python train.py --n_experts=32 --router_score="softmax" --balance_bias=false --router_z_loss=0.0001 --groups_per_token=2 --lr_router=0.000716 --n_kv_head=2 --vocab_size=8192 --norm_eps=1e-05 --init_std_o=0.00481 --init_std_up=0.0226 --init_std_down=0.00481 --lr=0.000744 --grad_clip=1.0 --steps=5389
Below are experts of layer 7 (counted from 0) of a mixture-of-experts language model. Rows are named router (the router's row for the expert), up (a neuron's input weights, with its number) and show model dimensions 0-159. Each number is 200 + 40 x the weight over its row's rms, rounded and kept within 0 to 999.
After each expert's rows: a language model's description of what the expert responds to; "mostly gets" lists some tokens that are sent to it at least half of the time. This comes from a sample of Wikipedia text that the model never trained on.

# expert 7
router,208,178,194,175,274,141,225,234,127,285,195,186,226,220,145,147,185,223,243,178,262,251,205,219,135,208,198,257,206,210,238,147,208,202,218,201,159,241,202,161,206,188,238,212,182,168,218,218,204,201,216,224,209,231,245,161,78,145,216,198,175,224,221,165,200,144,207,212,213,132,178,213,201,205,219,203,190,230,213,221,234,215,300,221,137,263,168,195,188,237,196,208,153,228,150,241,289,186,189,159,210,243,198,215,137,183,157,116,169,176,201,219,284,186,227,159,172,196,211,205,150,227,260,292,219,205,142,226,142,192,162,233,192,211,173,160,178,276,200,231,219,167,190,163,233,141,217,216,203,194,206,237,204,161,217,197,112,179,243,215
up0,259,254,261,209,254,198,217,207,204,263,184,243,175,196,185,184,211,118,225,245,196,165,214,144,159,183,175,229,166,198,201,167,255,233,162,142,206,179,249,196,251,205,280,163,183,190,203,162,159,201,264,214,274,238,190,192,180,198,207,217,182,187,169,194,233,159,232,244,202,258,149,172,225,137,228,157,172,230,153,183,196,126,228,217,124,121,199,173,164,244,181,175,169,230,157,181,194,215,254,159,201,165,240,133,197,173,184,250,175,214,196,151,167,204,163,165,200,205,167,194,135,197,231,271,213,108,99,178,235,213,160,286,252,209,176,206,260,60,211,242,232,262,209,138,209,136,252,89,163,225,187,201,185,163,224,208,214,207,210,220
What it handles: Time and place prepositions. Prepositions opening time or place phrases such as in, on, at, during, after, until, plus sentence-initial In and table-row pipes.
mostly gets: " on", " in", " In", "In", " during", " at"

# expert 15
router,228,176,213,132,243,204,286,136,157,210,234,111,174,199,233,186,165,211,208,222,245,200,226,174,180,226,232,219,215,212,235,124,179,171,181,217,249,213,210,223,239,180,208,259,180,214,252,220,203,207,183,182,269,226,226,164,184,143,202,190,164,216,225,162,207,144,202,220,197,162,166,208,223,166,210,197,205,152,259,305,226,246,231,219,153,244,150,278,236,237,212,193,197,200,160,221,222,185,151,153,164,213,189,197,218,177,222,176,183,188,182,236,223,194,199,168,199,289,204,206,163,231,244,235,254,163,140,200,125,193,177,183,211,157,227,162,202,263,164,190,152,211,192,207,98,115,244,277,178,194,224,230,204,225,223,191,182,218,150,188
up0,187,171,190,232,223,281,210,202,207,203,169,196,157,188,196,252,119,224,233,189,178,191,197,180,123,231,180,150,137,276,146,215,202,173,204,230,228,169,190,134,302,169,215,198,144,175,201,203,215,163,218,202,260,200,158,175,155,176,203,241,104,145,167,128,216,216,257,161,231,93,126,210,235,111,279,203,187,266,189,243,218,125,180,94,184,176,217,235,195,224,191,201,237,283,171,217,178,98,157,177,143,204,190,241,179,164,221,219,240,203,162,214,227,206,180,123,219,214,161,172,187,190,239,182,245,29,206,222,202,189,271,173,194,223,223,108,220,175,163,229,150,217,221,212,185,137,195,161,174,150,223,163,238,188,203,269,221,224,218,290
What it handles: Table pipes and separators. Pipe characters separating cells in numeric tables, plus colons after field labels, equals signs in titles, and math braces.
mostly gets: "=", "ura", "iya", " |", "ão", ":"

# expert 0
router,199,169,151,138,241,204,256,220,143,150,238,161,228,163,177,186,173,141,255,227,244,255,175,179,187,247,228,166,204,196,180,141,135,167,200,213,206,138,148,200,190,190,167,219,86,221,206,220,227,194,142,214,202,227,302,253,260,86,225,155,183,169,211,141,173,212,145,233,202,182,235,206,130,161,197,222,175,195,198,202,209,195,229,266,210,221,159,189,144,262,132,213,94,236,151,210,254,214,193,202,191,218,196,230,218,180,201,131,185,189,190,265,206,207,206,184,199,218,105,238,202,194,240,266,202,212,185,221,165,171,208,187,178,152,191,186,162,203,202,215,178,225,198,200,189,228,193,184,189,186,235,217,174,96,207,227,210,243,148,243
up0,210,203,238,147,241,205,175,157,120,240,179,183,243,160,219,220,102,227,152,258,120,316,205,203,121,230,239,280,182,225,174,189,210,193,158,150,238,246,197,174,151,241,234,157,188,230,217,205,206,213,218,116,220,278,261,179,202,198,268,273,157,167,211,208,202,252,224,189,147,178,233,163,267,169,226,253,262,235,241,226,177,223,222,197,187,199,195,156,134,237,145,234,190,181,221,221,211,251,200,220,196,175,205,186,261,158,212,157,134,205,152,261,202,219,239,161,204,190,238,239,202,254,185,134,218,141,131,216,192,146,194,109,176,175,212,224,233,233,187,160,192,242,155,199,206,147,206,110,194,237,181,182,160,268,196,207,193,143,262,272
What it handles: Personal name starts. Given names and first pieces of personal or place names after commas, colons or "by", such as John, Robert, Ka, Bar.
mostly gets: " Ka", " John", " Ga", " Ko", " Har", " Bar"

# expert 3
router,219,220,184,245,200,209,238,223,175,212,178,215,207,185,203,114,139,188,241,172,205,222,213,163,223,240,253,260,196,150,224,177,133,162,156,159,227,192,125,221,191,201,180,244,222,208,243,178,213,288,235,192,272,252,190,260,129,165,236,139,235,244,215,140,185,160,185,172,269,167,228,185,161,188,191,190,236,215,272,210,206,288,227,213,112,200,228,162,161,244,207,253,175,258,191,175,234,214,181,203,204,242,205,236,206,125,243,183,166,133,213,228,210,220,171,227,221,133,223,197,114,205,202,264,138,217,152,180,176,217,149,193,195,173,93,180,252,290,238,269,149,202,134,157,184,220,171,257,176,218,107,188,134,145,238,182,105,175,219,244
up0,194,104,208,220,207,216,139,187,206,174,232,162,197,229,189,191,162,186,161,175,223,225,195,186,227,231,222,230,202,188,172,135,262,248,233,237,150,280,258,127,216,204,213,241,190,198,273,138,168,218,183,231,180,213,135,203,182,211,269,218,218,230,203,168,165,245,236,256,232,185,241,207,224,236,203,132,166,157,228,243,169,230,185,186,207,219,219,217,280,267,169,233,191,206,214,173,151,304,243,100,203,250,172,218,220,126,232,182,141,57,134,162,151,220,204,219,198,226,162,194,196,163,223,256,216,231,228,187,168,208,163,182,272,235,229,218,262,304,220,213,247,204,244,192,135,210,263,147,255,183,173,199,166,231,119,154,236,236,194,124
What it handles: Infobox field markers. Line-initial dashes and field labels in infobox-style lists, such as "- Born:", Coordinates, Location, Genus, plus digits of dates and coordinates.
mostly gets: "′", " Location", " Website", " Coordinates", " Born", " Genus"

# expert 10
router,246,172,157,161,275,219,202,164,176,179,260,226,201,156,201,155,177,171,216,197,210,223,205,195,164,199,192,222,244,123,244,160,209,186,173,187,216,223,239,194,235,181,264,218,195,230,236,197,116,187,240,210,230,178,188,180,152,151,228,187,164,149,236,148,213,187,193,217,184,205,199,285,165,223,182,181,204,220,269,272,276,199,240,214,216,232,200,227,186,193,141,225,219,197,146,259,273,132,148,230,155,236,267,247,184,249,240,136,222,169,217,254,189,219,212,110,191,222,186,162,190,228,239,210,233,129,197,235,146,200,175,176,249,149,232,162,245,219,182,236,160,173,120,179,190,198,227,209,216,189,189,230,220,206,242,242,151,215,182,279
up0,211,190,240,195,235,140,145,277,205,146,184,165,245,150,204,213,238,203,144,222,200,248,232,151,101,226,172,185,171,246,148,177,119,162,191,118,294,241,236,170,130,180,226,219,238,187,237,226,168,226,216,183,196,209,227,189,182,138,202,186,196,149,254,179,146,257,229,208,247,194,151,197,175,160,223,243,165,217,244,116,206,290,227,258,127,188,225,226,222,240,234,197,164,199,199,223,286,148,98,199,210,185,151,223,251,209,158,179,167,220,164,249,174,273,233,198,131,211,197,171,230,195,181,287,183,242,199,222,151,234,115,210,279,209,213,246,129,189,217,181,77,170,70,179,230,89,152,211,210,258,202,178,189,226,204,226,249,233,138,231
What it handles: Mid-word fragments. Middle or ending pieces of ordinary words after a short prefix, such as pe-op-ling, b-low-s, ba-tch, plus score dashes and time colons.
mostly gets: "tail", "ight", "op", "lip", "form", "itch"

# expert 2
router,241,147,183,189,222,189,215,180,176,147,231,172,183,188,225,162,209,175,224,202,250,234,168,119,190,201,177,178,200,190,173,173,183,185,205,226,213,138,199,174,147,223,190,210,186,213,222,251,149,237,229,189,220,223,249,229,140,134,212,192,174,179,196,155,178,164,102,258,268,189,187,247,198,178,228,250,185,184,233,216,223,197,224,222,150,251,176,184,209,200,119,240,183,231,164,227,202,169,205,219,238,278,237,252,213,161,154,104,247,201,152,216,271,206,183,210,189,249,154,112,219,213,203,225,228,188,219,260,167,249,226,163,258,166,202,146,182,217,195,218,119,219,169,203,161,129,167,141,176,233,215,221,179,155,268,233,203,198,201,222
up0,271,249,224,253,114,243,223,211,167,183,300,187,142,268,241,94,220,198,200,289,194,199,70,200,210,236,179,207,250,227,162,227,190,142,184,172,183,158,218,231,187,189,238,258,224,139,102,219,200,222,218,145,183,183,212,202,190,159,189,137,207,144,174,168,142,189,182,178,187,176,230,179,149,187,186,187,177,175,236,145,218,220,222,211,239,225,180,221,215,200,205,231,208,118,228,200,183,226,193,208,222,215,275,220,225,191,185,243,240,170,211,216,253,108,244,182,210,193,184,288,210,236,195,140,235,186,232,264,141,208,157,197,145,224,229,258,278,249,207,229,134,241,168,199,245,118,235,173,134,151,244,184,168,224,268,188,149,207,174,164
What it handles: Common nouns after determiners. Common nouns in running prose, usually right after the, a or his, such as version, season, film, part, department.
mostly gets: " part", " season", " film", " School", " series", " city"

# expert 11
router,246,202,203,222,272,206,325,269,173,163,191,164,175,176,183,184,195,228,245,203,255,203,229,203,149,255,242,249,144,210,217,167,155,188,184,200,208,183,179,222,201,261,204,192,183,190,177,236,224,143,244,173,272,217,230,208,104,202,273,155,207,241,255,211,213,162,164,179,202,180,223,202,202,229,256,146,172,249,226,174,254,230,224,225,174,273,202,262,203,242,197,185,153,233,125,161,230,170,150,200,205,202,282,190,222,153,202,219,228,143,214,253,197,221,226,167,176,265,137,177,205,270,259,268,205,189,150,245,172,175,218,246,207,186,192,203,191,216,195,216,184,223,137,113,200,229,182,234,201,225,212,198,177,217,194,228,142,212,136,208
up0,204,156,168,232,170,173,256,276,95,290,181,237,260,142,183,177,201,191,231,251,219,179,194,239,175,137,211,180,222,175,211,174,214,197,196,230,199,279,238,172,206,210,249,188,212,270,241,165,208,281,122,195,203,261,253,202,179,194,255,226,172,137,221,199,174,217,165,139,280,179,273,235,136,188,223,213,200,203,207,184,195,181,206,110,201,140,174,188,247,237,180,246,144,230,127,184,211,308,245,233,176,172,218,252,286,182,193,165,235,162,152,287,171,183,149,260,167,262,210,189,183,213,215,202,137,250,216,203,143,227,272,201,208,207,205,183,242,241,169,222,138,138,181,226,195,189,167,188,192,114,131,264,82,253,207,206,187,200,217,245
What it handles: Table cell openers. Opening parentheses, spaces and first digits at the start of table cells or dates, such as Germany (BVMI), (1), Born: 31.
mostly gets: " (", "—", "(", " [", "^{[", "_{"

# expert 1
router,223,174,197,156,262,211,191,168,180,192,222,171,241,216,213,170,169,210,257,179,233,210,234,206,175,229,230,199,173,178,173,185,166,134,196,220,192,170,188,233,216,198,205,169,148,192,200,230,192,196,184,202,212,252,291,194,186,173,214,167,164,183,214,104,227,183,168,231,250,160,175,184,198,189,206,209,222,191,239,210,244,180,202,211,155,271,170,181,196,217,114,231,145,218,195,150,230,219,190,212,195,214,169,273,251,191,170,94,192,191,168,210,251,224,230,201,162,226,129,147,167,204,256,223,197,188,179,204,194,212,177,194,249,114,208,173,216,243,195,243,172,163,196,179,150,143,226,191,144,204,193,213,144,165,221,209,205,201,190,250
up0,242,236,265,191,210,180,163,211,145,180,249,133,186,188,267,176,145,189,204,238,161,195,111,123,251,150,237,166,189,249,202,188,162,186,132,169,225,223,210,251,197,206,255,202,199,225,214,302,190,163,197,140,208,143,244,174,162,176,251,233,222,183,172,195,183,204,144,172,328,202,243,164,213,168,213,197,194,174,236,284,171,204,195,206,229,286,215,134,181,204,152,178,135,199,158,215,203,151,166,170,244,198,155,237,266,159,206,227,221,211,201,229,300,227,193,272,130,207,159,167,197,207,218,262,219,222,233,221,211,254,222,223,256,129,205,132,188,199,255,154,222,182,212,201,206,180,169,238,178,221,248,120,198,182,194,224,208,180,194,167
What it handles: Names and common nouns. Nouns and adjectives after the or of inside names and phrases, such as Soviet, National, American, film, government, School.
mostly gets: " film", " School", " National", " other", " World", " government"

# expert 29
router,257,152,222,165,234,147,248,189,140,209,235,156,165,200,124,169,170,150,187,158,157,201,214,214,200,190,174,217,206,171,226,175,201,166,182,180,232,206,208,245,257,194,175,234,170,149,216,178,135,227,249,98,257,198,195,207,150,169,170,196,180,210,240,114,187,211,210,209,252,194,214,185,215,232,225,209,280,206,215,192,187,226,262,136,179,185,240,233,227,232,169,244,202,231,134,225,259,215,118,251,223,207,191,156,170,225,90,123,216,200,261,164,203,186,179,152,164,274,199,199,158,248,279,219,202,173,128,262,213,159,187,228,196,207,203,186,226,241,259,185,173,150,155,170,215,241,253,154,216,203,161,274,178,184,252,221,207,248,128,189
up0,257,156,138,167,201,177,169,249,187,238,125,230,147,170,188,204,142,229,189,199,162,212,192,171,213,210,180,180,287,200,146,236,220,168,261,205,228,194,218,213,240,270,139,231,266,234,168,182,183,157,239,233,249,170,138,246,216,233,208,248,192,272,191,148,196,169,197,170,266,185,170,182,101,162,265,226,226,220,235,288,222,198,204,146,202,187,163,147,273,240,160,246,128,256,251,188,195,184,138,186,171,213,218,204,197,117,174,204,268,274,206,172,262,236,261,234,152,259,192,193,141,205,210,160,176,207,182,214,180,232,281,221,186,205,148,255,201,164,164,260,178,152,182,129,166,278,208,233,235,247,192,169,162,201,167,265,203,211,199,222
What it handles: Name-internal letter pieces. Short letter pieces inside proper names and words right after a first capital, such as Ch-ur-ch, D-er-ry, Cz-er-ny, St-ur-t.
mostly gets: "ym", "chan", " York", "itch", "mor", "ur"

# expert 26
router,217,256,158,204,233,226,230,223,153,233,192,215,203,188,170,204,205,248,177,211,254,233,243,200,197,251,241,239,191,212,188,211,157,180,236,163,216,139,97,226,152,197,224,229,121,214,197,243,178,209,251,238,274,196,211,173,156,185,224,216,223,197,231,118,200,182,88,204,183,148,213,166,156,183,224,211,219,202,188,213,213,216,264,147,103,235,220,214,181,235,177,268,153,234,175,185,270,209,148,226,174,161,263,226,152,187,160,163,227,157,165,313,193,194,225,213,224,268,135,162,190,262,235,225,178,204,197,219,126,224,214,200,192,168,150,167,180,292,192,247,184,218,226,196,227,181,189,226,166,198,189,199,154,159,224,186,214,217,136,203
up0,264,311,102,244,173,233,196,191,129,134,286,199,200,171,200,155,244,231,240,176,219,234,199,276,221,223,225,236,173,250,182,154,195,270,129,221,229,162,243,171,230,227,235,172,194,256,101,246,204,214,114,223,224,177,159,247,143,198,246,190,143,155,171,256,223,238,142,226,269,179,247,152,273,163,222,230,262,258,233,177,183,200,202,165,125,163,170,172,125,219,171,201,206,217,243,245,223,182,205,218,164,214,173,268,190,221,203,189,269,119,234,221,222,165,274,236,193,233,211,158,126,170,249,154,153,165,176,244,188,252,167,159,170,207,186,181,239,246,193,221,214,165,154,179,143,208,196,212,189,204,227,196,210,237,202,238,214,144,189,196
What it handles: Table headers and cells. Words and cells in wiki stats tables: header words like Other, Season, Votes, Candidate, plus pipes, dashes, zeros and line breaks.
mostly gets: " Votes", " Candidate", " Nominated", " one", " +", " Episode"

# expert 4
router,197,196,193,186,218,240,251,282,169,163,194,124,197,244,182,176,158,200,250,255,208,205,211,200,161,237,266,250,213,239,217,158,173,141,162,186,263,198,163,242,234,182,252,246,126,173,201,195,210,165,221,236,188,171,291,217,101,133,220,205,188,174,209,143,204,140,198,247,203,136,219,199,146,214,229,240,239,226,266,207,241,205,217,179,187,232,201,238,211,215,210,251,169,229,117,225,279,185,147,220,194,277,245,201,184,146,212,120,189,198,226,291,245,181,229,112,243,199,183,199,159,222,236,236,189,233,190,181,138,116,170,197,213,181,137,181,234,230,225,232,216,146,173,208,192,210,130,250,175,182,212,264,227,212,188,210,125,172,207,241
up0,243,198,188,143,201,206,204,226,214,157,300,206,185,216,205,233,195,173,238,206,194,209,293,173,242,205,214,237,160,217,213,223,162,193,214,139,278,203,102,133,229,195,187,205,157,147,188,153,170,215,225,122,192,210,159,157,147,220,182,268,122,214,218,180,221,137,160,135,188,125,118,174,154,123,191,292,133,256,243,170,232,219,246,252,180,231,194,262,175,214,189,204,228,155,218,283,250,175,136,183,208,210,247,162,214,215,166,183,172,201,214,167,203,156,170,235,271,210,180,189,205,168,231,313,193,211,196,272,271,167,235,138,237,127,201,173,147,170,164,217,208,148,193,159,164,241,150,200,216,150,222,235,152,156,275,263,208,196,176,203
What it handles: Determiners and line starts. Articles and possessives like the, a, an, his, especially "the" after "of" in titles such as Order of the, plus line breaks and heading marks.
mostly gets: " the", " The", " =", " a", " an", "The"

# expert 24
router,198,179,197,144,272,167,251,198,137,187,220,195,234,152,197,167,189,201,217,238,255,250,200,187,207,184,242,182,157,180,174,116,167,187,216,248,185,156,174,200,175,204,206,236,76,200,205,231,228,190,179,202,263,183,303,197,242,148,233,163,158,162,231,115,172,214,172,235,241,172,272,202,192,139,189,222,197,183,163,308,232,200,222,212,201,248,212,253,179,224,161,219,150,224,143,192,246,172,128,203,156,170,193,171,165,174,200,158,192,184,220,232,181,192,246,183,211,230,141,158,182,217,257,239,204,176,201,242,168,158,170,176,211,217,185,173,165,253,265,210,201,242,159,187,211,210,217,170,168,205,233,182,223,164,214,204,209,153,163,254
up0,258,231,148,186,237,158,193,197,162,222,224,197,130,110,209,244,111,132,270,222,151,206,221,124,152,188,233,150,218,155,105,167,179,230,195,116,231,179,114,245,219,215,259,206,179,174,250,220,257,171,237,180,174,236,206,260,211,206,155,209,207,197,50,213,177,206,133,173,213,210,187,182,152,143,175,168,232,207,208,131,246,176,213,204,190,199,215,242,173,259,211,227,240,198,167,222,268,169,178,173,128,168,189,167,159,151,138,180,206,131,177,252,304,151,183,255,223,265,237,127,186,202,291,211,214,262,225,157,160,165,252,241,190,151,187,208,212,135,205,219,207,203,217,238,144,222,185,239,148,213,169,162,174,244,238,155,194,254,228,171
What it handles: Capitalized name beginnings. Capital-letter starts of place, team and proper names after of, in or table pipes, such as New, St, Co, Flo.
mostly gets: " Ga", " Vol", " France", " Mc", " Mac", " Not"

# expert 6
router,205,148,207,88,229,243,284,222,139,160,198,177,207,195,201,186,205,223,229,274,189,249,201,265,202,177,277,237,210,218,179,209,214,105,215,193,215,139,221,213,241,177,252,204,133,187,271,183,142,138,135,170,316,199,273,175,110,136,224,166,138,153,218,139,171,142,166,192,306,174,208,152,162,203,197,221,239,221,165,225,239,243,232,238,149,232,153,197,168,219,225,241,174,224,148,194,206,137,152,177,214,233,253,202,237,205,166,113,178,173,201,235,257,247,175,186,188,241,149,191,217,207,214,252,237,207,199,214,156,172,241,175,229,171,166,181,196,219,212,232,236,184,176,190,225,160,181,228,162,148,201,244,159,188,192,240,163,243,175,199
up0,212,194,197,155,224,261,200,195,196,141,245,126,251,186,275,170,145,188,220,201,185,172,203,221,141,258,286,172,183,215,293,200,140,118,173,266,247,150,236,172,281,188,171,218,215,169,225,248,176,125,211,216,244,216,264,134,96,146,176,179,250,195,224,200,204,192,213,236,197,175,254,161,198,168,185,249,164,200,206,201,127,206,240,175,256,211,123,192,165,147,201,189,232,274,151,224,268,162,212,155,165,216,193,241,159,193,188,164,176,200,276,202,220,174,174,143,224,173,233,173,185,229,242,211,163,239,201,171,211,244,191,234,257,270,260,216,295,217,242,195,190,95,164,196,204,218,206,243,192,194,204,165,180,239,134,218,222,152,202,252
What it handles: Sentence and heading ends. Sentence-final periods, initials' periods like C.F. and U.S., closing == heading marks, table separator rows, and list-ending line breaks.
mostly gets: ".", ").", "---|---|---|---|", "\".", " ===", ".\""

# expert 14
router,252,176,208,164,198,192,273,222,172,212,184,229,222,147,213,208,215,255,198,170,244,191,163,177,214,248,260,229,208,148,236,221,154,219,203,202,164,219,197,204,200,154,210,205,179,172,206,242,258,226,302,169,299,182,214,168,162,208,198,263,184,191,248,168,223,156,152,146,241,143,204,181,165,199,181,237,208,238,220,231,220,225,265,177,194,191,242,210,203,223,218,226,181,289,184,235,182,162,173,185,147,153,231,261,220,230,221,215,214,139,174,268,225,174,290,208,143,116,224,198,206,240,194,237,197,176,145,238,198,199,258,266,226,112,114,195,190,254,232,223,120,193,180,224,182,154,191,201,183,186,195,228,187,177,241,278,161,224,206,216
up0,179,89,164,155,197,216,241,183,249,281,212,172,217,135,213,226,167,193,219,192,299,168,175,247,153,192,166,192,212,233,134,121,213,220,223,156,230,210,166,259,184,146,141,231,170,180,178,264,208,213,263,202,246,241,237,176,161,220,212,212,170,173,173,192,212,286,205,143,177,223,227,99,214,225,240,222,190,235,190,119,252,205,173,180,241,133,127,144,188,183,171,227,156,149,198,226,240,178,212,201,265,111,196,190,223,150,176,228,246,216,188,267,195,167,247,190,212,187,258,238,213,296,151,196,314,203,219,162,131,201,209,192,158,199,199,258,197,219,201,144,180,136,129,209,127,171,219,179,174,272,272,271,246,185,256,170,195,244,221,213
What it handles: Infobox lines and units. Line breaks and dashes starting infobox list lines, plus decimal digits, units and symbols like ft, °, ″, %, chemical subscripts.
mostly gets: "″", " ft", " UTC", " sq", " Apps", "′"

# expert 18
router,248,181,175,164,238,249,183,228,156,242,201,141,182,179,199,167,116,201,170,204,190,218,236,190,219,140,252,219,152,256,170,194,186,210,210,208,209,226,138,197,239,175,199,141,159,199,157,255,200,167,270,248,263,295,169,134,199,152,239,198,196,208,248,186,166,185,159,211,217,165,205,197,204,232,223,264,236,207,288,208,181,286,210,156,194,243,189,182,176,219,166,225,206,249,157,211,251,244,210,130,131,189,208,241,249,159,190,145,187,140,167,193,233,186,202,197,192,232,155,109,183,259,249,222,230,196,163,180,128,190,316,189,167,219,172,207,266,216,190,229,188,249,179,237,161,197,224,199,204,220,206,161,171,163,192,251,168,158,207,231
up0,204,180,168,223,180,98,203,241,205,231,202,243,106,231,114,223,194,141,234,242,209,237,151,122,210,206,168,181,236,115,219,111,208,143,167,214,267,172,213,181,221,201,164,239,219,232,226,173,172,225,168,242,217,197,178,255,202,229,187,192,219,259,235,133,202,257,204,200,240,227,166,245,172,196,183,149,238,159,241,229,187,187,216,159,207,204,181,184,208,221,230,233,216,235,172,207,265,185,254,78,187,207,304,239,143,213,174,143,258,186,197,192,219,165,180,227,160,232,103,137,224,169,286,221,201,228,119,191,336,205,154,201,155,215,160,173,222,188,253,177,173,173,254,190,239,168,196,203,157,193,178,256,260,190,185,191,126,244,180,201
What it handles: Plural and word endings. Plural s, word endings like er, th, es, and verbs be, were, are, been, plus count nouns like species, members, points.
mostly gets: " been", " are", " be", " were", " species", " mm"

# expert 25
router,243,142,201,162,271,198,190,253,137,241,201,177,204,174,165,174,181,138,206,206,237,220,129,244,161,237,222,171,174,271,162,183,119,216,191,167,207,117,107,229,241,199,162,259,188,193,168,261,192,161,190,192,266,218,312,202,233,122,248,194,167,189,221,166,228,160,235,247,235,192,165,157,129,195,200,213,147,201,194,221,225,231,259,198,212,252,179,218,198,281,189,225,162,234,195,187,228,200,153,173,139,229,179,236,175,187,226,198,180,177,201,284,227,170,229,152,180,215,195,157,166,242,297,236,208,152,251,201,198,212,214,193,283,180,190,179,207,268,236,196,193,212,206,178,161,174,149,202,182,208,250,229,200,156,183,164,140,205,191,209
up0,189,216,244,234,135,248,190,219,161,164,211,205,124,210,198,282,198,174,162,229,165,156,178,220,134,200,219,128,202,178,235,205,196,117,119,120,162,192,163,215,254,212,201,274,220,188,169,154,171,199,242,189,194,272,223,209,220,216,216,176,200,164,231,99,175,168,156,283,138,218,225,262,221,216,184,279,241,277,213,238,163,229,147,219,177,284,151,222,181,119,179,172,102,156,201,242,201,243,170,198,188,215,207,156,242,155,145,176,284,205,141,228,210,257,186,158,178,217,173,190,201,246,213,215,257,150,187,237,107,222,173,193,158,265,143,206,254,241,280,257,178,205,173,239,149,202,214,176,241,185,171,217,117,157,104,194,183,234,186,167
What it handles: Word-initial prefixes. Opening pieces of words right after a space, such as re, de, dis, co, un, ex, as in dis-persed, re-gurgitation, co-ma.
mostly gets: " re", " de", " p", " f", " c", " un"

# expert 21
router,231,145,211,123,295,205,257,233,147,168,261,157,221,235,151,179,232,187,212,166,231,188,188,187,167,201,196,246,154,211,172,163,114,129,180,182,276,251,181,198,243,168,174,206,203,248,252,217,215,223,235,131,245,239,245,197,127,130,200,142,163,117,260,175,200,158,182,189,213,110,167,145,197,201,183,212,214,275,283,233,195,235,209,232,244,219,162,245,111,268,156,238,148,237,117,173,203,223,210,148,244,247,190,213,224,179,157,184,161,170,143,224,162,255,187,223,147,131,148,144,209,179,228,284,177,213,172,199,193,133,189,183,250,170,168,167,245,197,187,202,149,166,226,213,162,142,179,202,198,212,183,214,203,150,201,224,163,168,185,204
up0,240,216,137,166,183,164,200,160,199,223,209,230,211,174,240,140,126,138,238,174,222,174,179,269,161,160,205,219,183,231,158,208,233,225,191,184,246,209,181,190,196,205,172,168,218,182,149,190,130,192,256,175,239,236,158,143,207,123,197,210,122,175,237,106,163,164,170,283,280,218,252,255,230,224,195,174,214,160,206,245,258,256,201,153,204,225,216,160,281,200,190,238,213,229,277,164,202,164,187,217,181,230,216,199,165,172,263,150,255,209,210,182,194,170,151,212,212,263,146,168,200,276,240,189,250,225,239,271,205,195,178,175,311,252,120,220,161,207,287,237,138,208,182,197,208,132,177,247,148,188,281,256,189,190,193,182,152,277,269,137
What it handles: Consonant word pieces. Single consonants or short consonant clusters inside or ending foreign and unusual names, such as c in tobacco, k, z, zhou, š.
mostly gets: "z", "zhou", "nc", "k", "š", "ek"

# expert 22
router,269,192,201,113,218,206,238,201,177,175,192,151,206,257,147,189,196,230,216,211,195,238,186,170,195,194,188,217,139,223,193,145,140,125,209,184,198,210,197,224,200,182,207,183,247,186,192,222,234,157,174,134,248,221,218,159,169,134,211,213,204,210,253,148,193,155,169,202,262,155,215,151,221,197,234,272,233,225,263,253,204,219,216,196,128,198,135,216,202,244,149,186,124,207,95,169,206,212,213,113,220,256,213,194,211,160,140,180,164,124,197,227,212,221,173,197,216,168,165,184,139,233,325,247,175,215,164,198,166,154,236,157,176,206,190,131,206,223,172,217,139,176,199,226,136,173,197,200,148,221,136,259,151,101,224,217,184,180,179,202
up0,249,180,187,209,186,171,258,221,171,228,256,144,205,179,125,126,281,161,214,210,193,203,246,156,218,212,218,248,202,244,220,145,177,162,221,229,198,183,192,179,215,210,266,222,118,247,254,199,170,249,163,228,201,212,219,247,203,234,166,223,232,167,237,195,119,231,176,197,143,162,185,220,173,138,234,259,165,193,184,189,157,287,213,204,181,232,220,306,204,182,145,161,145,172,186,220,181,250,200,170,259,203,236,148,199,232,225,171,195,176,146,230,186,246,226,178,226,266,208,146,206,226,221,267,230,270,148,140,205,263,205,177,194,117,178,215,179,241,192,217,115,158,146,240,235,172,167,129,230,277,234,186,161,167,205,235,157,175,248,203
What it handles: Word-final letters and endings. Final letters or suffixes closing names and words, especially plural or possessive s, plus endings like -ius, -us, -ez, -y.
mostly gets: "ius", "us", "ง", "t", "z", "is"

# expert 28
router,265,171,114,221,267,281,177,211,190,203,272,196,278,169,152,154,191,207,296,200,230,232,249,183,146,126,227,240,181,229,192,183,163,200,235,124,160,235,196,197,240,221,273,202,176,226,112,179,138,213,222,147,308,240,150,247,154,205,244,181,192,139,157,105,175,186,210,241,201,195,223,192,222,194,226,217,155,246,225,231,259,232,251,177,190,227,220,225,228,217,159,265,210,241,171,129,172,209,195,195,173,275,187,228,258,182,206,187,199,189,241,184,247,184,187,121,180,206,170,196,188,235,241,202,276,103,157,194,199,161,242,245,226,198,184,156,216,196,209,189,206,178,169,176,215,179,220,207,134,223,218,269,249,165,170,220,127,210,238,209
up0,263,190,207,166,216,204,255,246,185,259,178,191,222,206,169,71,227,179,179,160,153,233,108,254,181,189,228,227,197,184,236,157,173,186,219,222,233,268,177,220,253,146,154,166,218,213,237,257,217,252,201,92,252,253,161,223,158,206,179,169,196,227,212,164,164,167,209,154,222,124,207,177,210,239,225,115,149,251,180,278,168,165,191,210,207,180,192,195,197,146,208,248,162,243,213,156,160,226,255,247,177,180,168,213,275,244,146,189,190,193,240,215,141,205,251,188,285,176,185,225,216,194,190,247,184,203,260,188,158,180,251,243,224,73,179,165,233,142,121,171,227,140,227,204,243,160,175,204,201,209,256,173,217,217,203,231,153,102,165,197
What it handles: Word stems and digits. Middle stems of Latin-derived words such as pos in Proposed, press, tract, bil, tain, plus digits in scores and year ranges.
mostly gets: "pos", " final", " imp", "bil", "tain", "ct"